Weights of a small mixture-of-experts language model, trained from scratch on English Wikipedia.
Training: a variant of Muon for the experts, 1547M tokens, 11803 steps.
Below are experts of layer 9 (counted from 0) of a mixture-of-experts language model. Rows are named router (the router's row for the expert) and show model dimensions 0-79. Each number is 500 + 25 x the weight over its row's rms, rounded and kept within 0 to 999. Numbers have three digits each.
After each expert's rows: a language model's description of what the expert responds to; "mostly gets" lists some tokens that are sent to it at least half of the time. This comes from a sample of Wikipedia text that the model never trained on.

# expert 16
router:506545477462517457531495491461510480511500495527509495530501527453505493496498494478482523516480472484477504495489497498477491505514479527467510525460528499493488503467552518497426473476511550500540515491532509508524486507488513490470491494
The word "as" after known, such or named, plus Latin genus and species name endings in taxonomy lists, such as -us, -inae, -aceae, -ensis.
mostly gets: "As", " As", "ensis", " as", "inae", "as"

# expert 2
router:458497507488490496506507536524530496498498502490481518506520475518533485471542498498541492492494473476496549511487473465488489541490488515533486510485515483472566496488524503505490446497530493483530482482459521513509488495460500528496539498
Abstract or work-related nouns and noun suffixes after articles or possessives, often before of, such as evidence, decision, review, -ations.
mostly gets: " evidence", " success", " article", " attention", " efforts", " agreement"

# expert 63
router:474544557512519496552530506526521449475497526510543467521488494479471474495510480491519535497506512482528443503535509497507505476492509446472501478488532508480440501509511529488513502472490526475507479452469546484514501468523530444440518492
Prepositions, mostly of and to, plus with, from, than, linking nouns, as in Republic of Dagestan, right to.
mostly gets: " than", " to", " of", " Among", "To", " To"

# expert 4
router:514534480541516515478532512468488464513502494478504476493461491452498493488515507480468526541514494488514491507524480510494496486513498475512539501499539493462490545438484489547494460501523543515512507519501483445528489460483512490493515492
Commas, dashes and concessive or sequence words joining clauses in biographies and narratives, such as while, although, then, additionally.
mostly gets: " while", " While", " Although", " although", " though", "While"

# expert 29
router:531505444465531507503524503468483493529479498524502508534491518468497503510500526551471559493467492486518519490493513517515518504481531494449504499486472576443496477506521520538516518505498504489501498523544533525473485481481506542547475474
Common first names starting a person's name in lists, credits and tables, such as William, Michael, Catherine, Bill.
mostly gets: " William", " Robert", " David", " John", " Richard", " Michael"

# expert 37
router:476439490535457468500531464508511540517505525533532491510489505507513496531492467498497469480520482459513557482513548523488474528506474509517495551544486441497492460504473480490501464456528487489474545454495493528492506487471507477541446468
Nouns finishing a place name, such as County, Street, Stadium, Valley, district, Metro, after the proper name in geographic text.
mostly gets: " County", " Avenue", " Stadium", " Street", " village", " Airport"

# expert 30
router:489468486520515494509482518491493510494466508469459509508534485480504490467507488494475531535497503497461478517563532488532511471478492494505512501488461520464513520488470462560510502511500459503492467521504457480460490510488482509520492491
The word the (or The, our, their) before a noun phrase in running prose, as in the title, the work, the majority.
mostly gets: " The", "the", "The", " our", " the", " Their"

# expert 44
router:524510533478495513517595494515475496481518469485459508528495466512530487476487518543535510488504470510483518537426547486505513475474461528550482466451500548490505521503478488457493459538518427448492492502528515428488514544524500492531470477
Cells and column headers in pipe-delimited tables, such as Status, Notes, Votes, %, Yes, Nominated, plus closing parentheses and empty cells.
mostly gets: " %", " Nominated", " Yes", "/a", " ±%", " Votes"

# expert 5
router:500494480527532502488504480496477503477478474514492508483491502544491490523507503509454464470479491507477497457523514473525512545472521458546481543506449554518494508482474500511500549503488514501461498490494547451483475464538503519480515466
First piece of a surname or initial after a given name, often capital letters or prefixes, such as St(earns), Mc, D. Gilmore.
mostly gets: " St", " McC", " Grac", " Mc", " McG", " Jr"

# expert 28
router:501478468484529525466492519514456508476501486492481520511549478546508439509506532451493474455516491553459483534529531487459476502464498500517492511492495483538491494481498525498479467522471503493449490508493535517471466468530492545465476512
Opening parentheses, minus signs, currency and unit symbols before numbers in tables and infoboxes, such as "(2.18 m", "£", "°", "^{2}".
mostly gets: " £", "_{", "′", " (−", " sq", " Lemmon"

# expert 11
router:477550529507481544514534491497526448493452502502513505488493507462486480499477478492521475524516464517463443519500529497510525476490523470487508530471517493465448494536508532486516496501487539513489485481506541489502497490522499501443518482
Prepositions opening time or circumstance phrases, mid-sentence or sentence-initial, such as in 1986, by August, during, after, For example.
mostly gets: " during", " until", " before", " after", " By", " After"

# expert 20
router:530505456483483501510490503507525468518525506492475489521527497479502516506519511507479443498503514449510483549471485477494534464503532492564479526534557461557561553478455485526482517492488514494522489493512499444448506502529530498491510525
Opening quote marks before quoted praise in reviews, "such" before "as", evaluative adjectives, and sentence-ending paragraph breaks; for example "striking", such as, significant.
mostly gets: " such", " \"", "\".\n\n", ".\"\n\n", ".\n\n", " “"

# expert 6
router:500501528518527527440506505464484471439501458506524464505522490523493530493513499472513499481484554482528462464479545463483509491474481477498483513521486514481464492526500502447533493480511487480527493494479509567461514494474491522518446535
Country codes before player names in squad tables (ITA, ENG, SCO), also pipes, equals signs and League labels in sports listings.
mostly gets: "=", " ENG", " ARG", " JPN", " Website", " BRA"

# expert 41
router:519514501530475541480479515516512466535487503483468471492532500491492506471513490509485467536485496528489499535495493490470504538466497494521497511499497483484481519470479480518574492497520529513525497510457497554558502483492502533484497516
Relative and subordinating words like that, which, who, where, when, plus inner digits of amounts and years like 70,000.
mostly gets: " which", " where", " that", " when", " because", " if"

# expert 43
router:496510491462545475514482493522458543488501486504484517522506524501494521501504508475536549499495483485512530479492516526490501514529568470523482515493515478490506504486482500427491539498472517521470527511511453505539512509479484494537528537
Word pieces inside French and German titles and names, such as Ges-chichte, thé-orie, d-urch, plus English nouns like journal, company, apartment.
mostly gets: "ische", " Die", " poem", " journal", " exhibition", " la"

# expert 55
router:516464513508470458494505483507495501519516509503486532540535520482474474478484492492508491492494508482477476526470466505515496498507513450506481566531522462507503486512478511494417525551501515498492468494520484527503510508523512499549489479
Exclamation marks, question marks and quotes closing song, show and award titles, such as Bang!, Daddy?, Vegas Rocks!, plus word endings inside names.
mostly gets: "!", "?", " Trek", "...", " Night", " Friends"

# expert 60
router:514496501469501458480467552468522490503478528468480516486488538480504505506554543550476485517467516494510546510515502520471501472495525452482528485522491512502496519519497536489542486488523472510472492504487467501459517505489511493564500541
Determiners and quantifiers opening plural noun phrases: other, several, many, these, some, two, often after of or with.
mostly gets: " other", " these", " several", " many", " various", " another"

# expert 17
router:472476467475511546470469510519470480506521547547493429519518473522498476515542497477491519513492554518486508541472520518484514523519443532471501446519497510463518529498495497434523490512538509500526479521471455504515519506477522502482463502
Digits in census statistics, sales and score tables, plus census words and The opening census sentences, such as median, households, 500,000.
mostly gets: " census", " median", "NH", " Census", "/km", " households"

# expert 32
router:466509495513512536473544503498491459505483488505522485531498532536512495509533481520515486516549541491510509494446489494481523486483474511532486489473526510503524528506497487532540478470552466484523461465524476452509502527499472476535486530
Auxiliaries and verbs right after a subject, such as has, had, have before been, plus all, also, This, It, continued, based.
mostly gets: " has", " had", " all", " This", " have", " continued"

# expert 61
router:464510491504484490522534502548542473506505496532502490539519476521468486463514489533493489530493520525493510526453520511480518498495494469468479533519495485468490546503458510511531488520532468499511470488502511466508478519516507451456541519
Past tense and -ing action verbs after a subject or to, such as took, wrote, making, captured, stationed.
mostly gets: " took", " wrote", " using", " make", " making", " gave"

# expert 25
router:498502521489500504485529488515503531502536448477492509518499483506524519503469486459493505454449553557475502459556529510512496521510528469526490484470479488545563516504470448530470504525475504502452480516503473499514464471518483513500557502
Consonant word pieces inside Slavic, Scandinavian, Hebrew and other non-English place and person names, such as Š-k-arnice, Nordf-j-ordeid, Mi-andoab.
mostly gets: " Nik", "ï", "â", "olk", " Dj", "lem"

# expert 3
router:539466522494555494527487516524487541427512470524502517478553547541510490495497450472524488507516463471450502452549510486519511539470494507534510501481520464533494512483455504478480526529448491497484463548492498499486530512530482527515498500
Inner word pieces of foreign proper names and places, especially Germanic, Scandinavian and Slavic, such as W-erm-und, Kilm-arnock, Šev-č-ík.
mostly gets: "-w", "osp", "ew", " Mand", " Sw", " Š"

# expert 58
router:465498488538484454519531496482536542517445495513476540485504494499475476536500484487496471480490519517547447513513505515481511518510480493507526536509501501540520488502496491515457497480465481505522476519509526527510514488548506505456495511
Opening parentheses before party or law abbreviations and asides, such as "(PTI)", "(SI 200", and capital first letters of names.
mostly gets: " (", " (/", " (#", " UN", "-Q", "-R"

# expert 38
router:495499483492494493500516478505454469485499503495515513510474529500470505511485462501506493463522551497547539470472516511511498552494497509508473505521470557467483507468482472472528530519466496471503491468510503527497513504508494489485481490
Subject pronouns starting a clause after a full stop, comma or "that", such as he, she, they, I, it, usually followed by was or had.
mostly gets: " He", " he", " they", " She", " she", " They"

# expert 50
router:548543512507506503569510500477472480535520537536479525496523485499473532491450508489517523479496474486497543506477486498472490469492517517469509529490513516541537504541497523470471542504502501472500489475491487525447537518498517464519502505
Newline tokens ending list items, headings or sentences, especially before a "- " bullet, as in taxonomy lists, cast lists, goal lists.
mostly gets: ".\n", ")\n", "\n", "===\n", "==\n", "===\n\n"

# expert 13
router:438504474485504501492554501579543535509511476516493509499515467496477489475530496508532453517479519494519511513496513492483521519508509491473481509493495493499480500509472499500494479510513434526510483471482530463509478531556496489459537500
Base verbs or their opening pieces after to, not or a subject, such as avoid, improve, dis-lodged, rep-ressed, re-signed.
mostly gets: " avoid", " write", " know", " improve", " prevent", " allow"

# expert 57
router:507500477467489515496519507552486508460514549463498547478516473501486463474531522527498502513434464501487541556481493471471487543494483502510476511486514508491540486523489497515496456472526505493479505504499551511505481498447482498533499495
Verbs and words of movement or occurrence after was or subjects, such as came, went, died, returned, due, located.
mostly gets: " due", " one", " moved", " went", " located", " came"

# expert 34
router:521547462507491498492529512489530532456476472478532524475479499527460518510474536488464507489507572508449484492527506516496509528500482484485470537525499468486485485579516527497524500517477519497485534528470487520559494513468470527497545535
Particles after verbs such as up, along, together and down, plus inner digits of numbers in lists and tables.
mostly gets: " up", " together", " along", " consisting", " down", " featuring"

# expert 10
router:480539474491504525507495491518535489498492528490506530509503486494559496488527513522477521487525500462490546523459488496478506490541490521516501533527532523487526489510481538509505496514484529483512477532508470429510525515476535485476527552
Forms of be and linking verbs before a description or complement, as in "He is widely regarded", "to be", "remained", "considered".
mostly gets: " been", " be", " remained", " is", " being", " very"

# expert 36
router:557454497507470510492464508466480513496485479507500513520497490495537469492524511499588508502508510463464573519511476525452473531510507465526507462497440534505545492477509514468476471483487480501479508487469508540511496507486477449523480480
Nouns and pieces naming machines and technical systems: aircraft, engine, V6, drive, axle, Windows, fuel, often in car or aircraft specs.
mostly gets: " aircraft", " engine", " cars", " engines", " Windows", " receptor"

# expert 31
router:481489449519481478500471486465521559478503502511474519487495522452476500509514496492574473504488513513512515473516499456501525487496492508506500503492497472477522547509501527488492506515480457486482533480465507480536493493486476504494505492
The first digit of years such as 1977 and 2015, plus pieces after prefixes like dec-re-ased, pre, Cre and Member-n-ominated.
mostly gets: "-in", " Bre", " Cre", " Ex", "pre", " Cy"

# expert 62
router:540488545501478499485482512442528495496485509479519558511515514469537469454509501487483493499501512481525499485497495480479479515500475477547481483486447486471499467482491489470488494485503433497479515498486504548486501480482449470532480518
Words in military names and histories, such as Squadron, Infantry, Brigade, Army, ordinal suffixes like 41st, and "the" before unit names.
mostly gets: " Squadron", " Infantry", " Brigade", " Cavalry", " regiment", " artillery"

# expert 33
router:486450469502483473544512475482498536503518536509489528492490521489520514488494460516557505511501456459509486451463532510512504511496495510498528489521486475529483483494519536463492523493483451497515495508460492527476493467481469464513448466
Capitalized nouns inside names of organizations and bodies, such as Association, Institute, Committee, Standards, Conference.
mostly gets: " Association", " Institute", " Society", " Museum", " Committee", " Research"

# expert 1
router:496502545488487441505445496491544460525526492506476501504493520509539492521517544481474508500508497511519474495477471503477481485521485483494537487567490454453478479520499504528549485507503490525500529500514492511454509471512497528526485548
Mostly the and a/an after prepositions or is, plus colons and dashes after infobox field names such as Type:, Discovered by:.
mostly gets: " Clade", " Suborder", " Subfamily", ".:", ":", "):"

# expert 8
router:479545502489506504527493491465508502503484479470464520488517485496544489509518504484517505538506519512479498485476481483490539505457513519484468497475488553458500493515442472503506486492532481491488468497466504488521467513459481495502468523
First word of a Wikipedia section heading right after == or ===, such as History, See, Geography, Career, Early, Reception.
mostly gets: "History", "See", "Early", "Geography", " Animalia", " classification"

# expert 27
router:476514474529503507481472502499526528485471527479543539457507492503505524519528523468440512480510512518533494523532478512489542488499504454511461460458528513504505489486493503531466509506503537509524449491512503496517501483486458526508483496
Full stops ending sentences, often before The, In, He, plus dots inside decimals and web addresses, such as 1.86 and .cv.
mostly gets: ").", "\".", ".\"", ".", ".)", "%."

# expert 21
router:488502466502515503514522485505474492464490494496484486532485517482507532505454501525471522489486489475471542503508485496532478495512532488455524524479434509517488503508546552479515525516502537485464518529531500513488521549477488486548500452
Surnames and their suffix pieces after a given name, common English or Slavic, such as Smith, Williams, Kuz-nets-ov, -ović.
mostly gets: "ić", "ović", " Miller", "ković", " Williams", " Smith"

# expert 40
router:529457525483492500480505453468514470500473497501515488485470469496530502532463492507485494478535505517506495559508525450477514503536496528475504494512463557494460502533514464508530446533485491501534535512535521518500465514456476516493450524
Digits and words inside parenthetical dates, birth years and authority citations, such as "(born 1961)", "(1912–1974)", "Joicey & Talbot, 1924".
mostly gets: "″W", "″E", "born", "loan", "′W", "first"

# expert 47
router:506477483498542491511431508520462513500494483492469506493467527499510514448479475520492491470468516547489512460574475493509505546475520491498494506496509518518511528490535528482519510539505530546450461516523538467506487498523495528476572539
Word pieces inside foreign or unusual personal names, and digits inside years and percentages, such as Dim-it-rie, D-old-inger, 19-5-9.
mostly gets: " Eddie", "ø", "ör", " Barry", "ér", "arry"

# expert 51
router:527544564514508454477486490479544487513516531532463500462459485492507500497478501468529504508497487510456464486502494521491509478510515470458541488491484494499462498485497524482500466485513524519516492489539490479484493513483486506521470479
Commas after places, names and clauses, as in Durham, NC, plus list dashes in award listings like Dan Gilroy – Nightcrawler.
mostly gets: "),", "\",", " ,", "\"),", "},", ".,"

# expert 22
router:497498499466475494502468491524496545480497457498514514535481500522492503486537468472536500515489481464510521546479538524479526507513512500505497522511503452510508452521490525478435474513538457446508498471476514535522488565519504491554508544
Direction, region and period adjectives after "the" or "of", such as southern, northern, Roman, ancient, human, civil, top.
mostly gets: " southern", " northern", " top", " human", " civil", " eastern"

# expert 49
router:495490524530485473528521489498502495510490516483499526497512452534461537506512521486504507529449502477456510494496458485487484585505481478556542521532481465537472467537523517523441494485466493473532491473506519485505484465462504525513503505
Pieces inside all-caps words and acronyms such as OME-GA, KI-LL-ED, ZPA-V, plus digits and colons in codes, routes and tables.
mostly gets: "TA", "SA", "TC", "ES", "UP", "CA"

# expert 46
router:494474476525526451486527472507484543528507498477500505496521499529460480486531516472540504522483504485506490460529529511523493510519493521502505527488519451532518494546525475502466505496540470534518485450499471496534481510526527483534505521
Middle and ending word pieces of technical or common words, such as pec-an, card-iac, mir-ac-ulously, cat-alyst and -ic.
mostly gets: "anim", "lic", "omet", "onic", "etic", "ic"

# expert 39
router:541439509462465493477485500524494504528504513491493481529514510511487492515552490504525462477479477483452541504450506520542494476489516490489536477523452539512504486541482480513522514502503469524487522520488489512521498520467505482540481472
Words for political roles and government, such as president, Chief Justice, governor, candidate, politician, often in election contexts.
mostly gets: " president", " Chief", " police", " governor", " Governor", " President"

# expert 26
router:514439485494491454480445495503482517453467478466531521476532585522520506543542493478494482497482495513508492506479529520487478534501500497522493518504524488488502494471494499502486491525511498460480461473510485521515526479530498530555488478
Place-name parts like New, York, United, Los, and participles about buildings or property after was or is, such as owned, demolished, built, installed.
mostly gets: " private", " public", " demolished", "United", " closed", " New"

# expert 14
router:481490460513471499483495522490477515479452499500498494476449497527470506536497524500503464533499520472530426497537469502478544489483460483519504464478483490513470489503499494455546543509487514508531495463476420511555478518493482504457523498
Heading markers == and === at line start, "of" inside institution names like Society of or Register of, and digits within numbers.
mostly gets: "==", "===", "====", "{", "SI"

# expert 19
router:520490499484453492467516519538466531488491484490490549494520513455502485503479495466495495453488500481528475523454446472499518493502489501520473500475501481518485499496480479521484448455475521487515461445435483510542466529546466467444505479
Digits, dashes and pipes inside Wikipedia tables of sports results, scores and election swings, such as 75–56, 69.
mostly gets: " GF", " something", " Chevrolet", " Swing", " ±%", " Yes"

# expert 45
router:471502497519484462499459511470489490493487492472479479486493458469487500465486465494532520484538539511508508487459476532499513498493479456514500524507487425487498506504550514526471529481486474488519493551485510494518536511476480491567437514
Final digits of years, ISBNs and numbers, e.g. 200-7, 193-9, and units like century, cm, ago.
mostly gets: "-century", " century", "ocene", "ck", " cm", " ago"

# expert 53
router:504472506468488486494494543551480528496495480494455512532507451481476485532554510485542478541490505503486542492520542465475464482520519478573474473510519469498511493519509504492451503497480437515471523490495495514517496479551496439508535505
Everyday noun stems and word-initial fragments in descriptive prose, such as water, hand, foot, sl-uice, head-butt, t-urt-le.
mostly gets: " sl", " cl", " free", " foot", " room", " hand"

# expert 7
router:472429482489483545499486463504481516495539525529512483512496498532512483535465501494506466477535503488512516530508508497492524500517470555506508455516504476519508528466476451495515446523542513501491502464459474506504504460516487551480490499
Digits within infobox values such as coordinates, densities, postal codes and dates, plus the blank line closing an infobox before the next title.
mostly gets: "″E", "/km", " MPC", " UTC", " Elevation", " Phylum"

# expert 35
router:500509534467499463469487470484526485492508510498475498489486468477520451451525498506544551498521475526466477556516472457481526488510497490499461480451493482520512455506508475503472477498495499510541484471496510448488445516482476499492506478
Month names and dashes in date ranges of office terms and biographies, plus table pipe separators, such as March, –, December.
mostly gets: " November", " February", " December", " January", " October", " March"

# expert 52
router:508475492485521485487455500507471495471476502510492488538507519458482470472515503488510473500543528478521475537532465502530568483493493492487473495504503484490505501511486484514512535483485487488515496501493497509501502458486514518482506498
Possessive pronouns and 's endings before a noun, such as his grandson, her, their, Sam's sister, plus digits inside years.
mostly gets: " his", " her", " its", " their", " His", " Her"

# expert 24
router:518485520497498482481503522557472477525505541519502513500497524544485549480464483486473526496516518504508539504533523510501476497516542515520474496473492473505467511499478511519519523530512506457477500509497515483514487492509566530486541478
Word pieces in Spanish and Portuguese names and places (ñ, José, Santiago, Logroño, Portuguesa), plus year digits in football tables.
mostly gets: "ñ", " José", " Santiago", " Puerto", "ão", " Luis"

# expert 18
router:494478512493523541502519514512502522503529472496561519463452494508478497463468512467494510543487523550523503509474516478514517471513517465478496523494532470513482539497480509482495527500513495503515551458493524480492462543516495493487513556
Pipe-plus-newline row ends and |---| header separators in wiki tables, plus occasional mid-word pieces like un-com-fortable, un-pro-ductive.
mostly gets: " |\n", "|---|---|---|\n", "|---|---|---|---|---|---|\n", "|---|---|---|---|\n", "|---|---|---|---|---|\n", "|---|---|\n"

# expert 15
router:507476468468531495502506516512446468494534480508521468516518493465475513493487525462491511526542510531498516531487517448492480511503520497469476484486458525515492468522542505538484507524468507505495541493506508532486513532462520498510503476
Syllables of Chinese, Korean and Japanese names and pinyin, like Zhang, Hong, Yōng, plus digits inside years such as 2023.
mostly gets: " Hong", " Zhang", " Zhou", " Wang", " Chen", " Yang"

# expert 23
router:514460495494454496480512483512527500523505491488500516510505493467541475522523509488554515545485499475494484475465479472476484462474536508499464446490465551492515490513500536458487503456518491479497514525468486515521525495481484472462448485
Country, nationality and event words in sports results tables, such as Chinese, Sweden, UEFA, men's individual, 15 km.
mostly gets: " Chinese", " UEFA", " Qatar", " Turkish", " Thailand", " Jewish"

# expert 54
router:498514476446512490480503516537479536519489485511521500546502491481477480533444532474519505505493504487470507515493503462522474496530482524486510541504498510500524483545526491497514529488465471499523500511552548538507491541515509530475502517
Word pieces inside Indian, Arabic and other South or Southeast Asian names, like Rajase-kh-aran, Singh, Abdul, Amit-abh, Bh.
mostly gets: " Bh", " Singh", " Abdul", " Abd", " Raj", " Abu"

# expert 42
router:483495479525504476519547523476458529486520495517483512479531495473501480473534492548539472478502492489499538492503485515536506516504501491521496513516520490493530486463527484532527499496490498527508509476536503533543485487439474495507453456
Nouns or pronouns closing a phrase before punctuation: War II, death, life, career, him, them, area, category.
mostly gets: " death", " life", " him", " injury", " itself", " them"

# expert 48
router:496500481477479485501486458474480514504490464534481525494473522518516476489485530476532463462501506513501539468535497494500502471483483509529473467490485515530513507490479519504447512480511466499509484468509505450500486452547485502456507521
First fragments of Latin species, genus or order names and botanical terms in taxonomy lists, like decl-aratus, Sp-irobolida, p-endulous.
mostly gets: ".g", " cyt", " ser", ".e", " Ful", " var"

# expert 56
router:493500469490488498455475487477477495511480478509492512494504497486483474522478524497513482498521510502517518531527498550545515520511474479505486532522484510565502535507495522506454539547491510495525509484523512518528465511502511492517502502
LaTeX and formula pieces such as backslashes, braces, frac, alpha, theta, π, plus chemical SMILES and digits inside numeric tables.
mostly gets: "\\", " \\", " α", " $\\", "frac", "ω"

# expert 0
router:510550558504524501501446486457507450496475539500529509497508510451499470483508503505452476496495469472473466506503484515484528475528493484495511513492524482512481478505506490503499509516498526516462508510542513489468519537499515486487517516
Articles a and an after prepositions or as, plus pipe separators in stat or astronomy tables and coordinate tokens like °N, °S.
mostly gets: "°N", " a", " an", "°S", "″S", " become"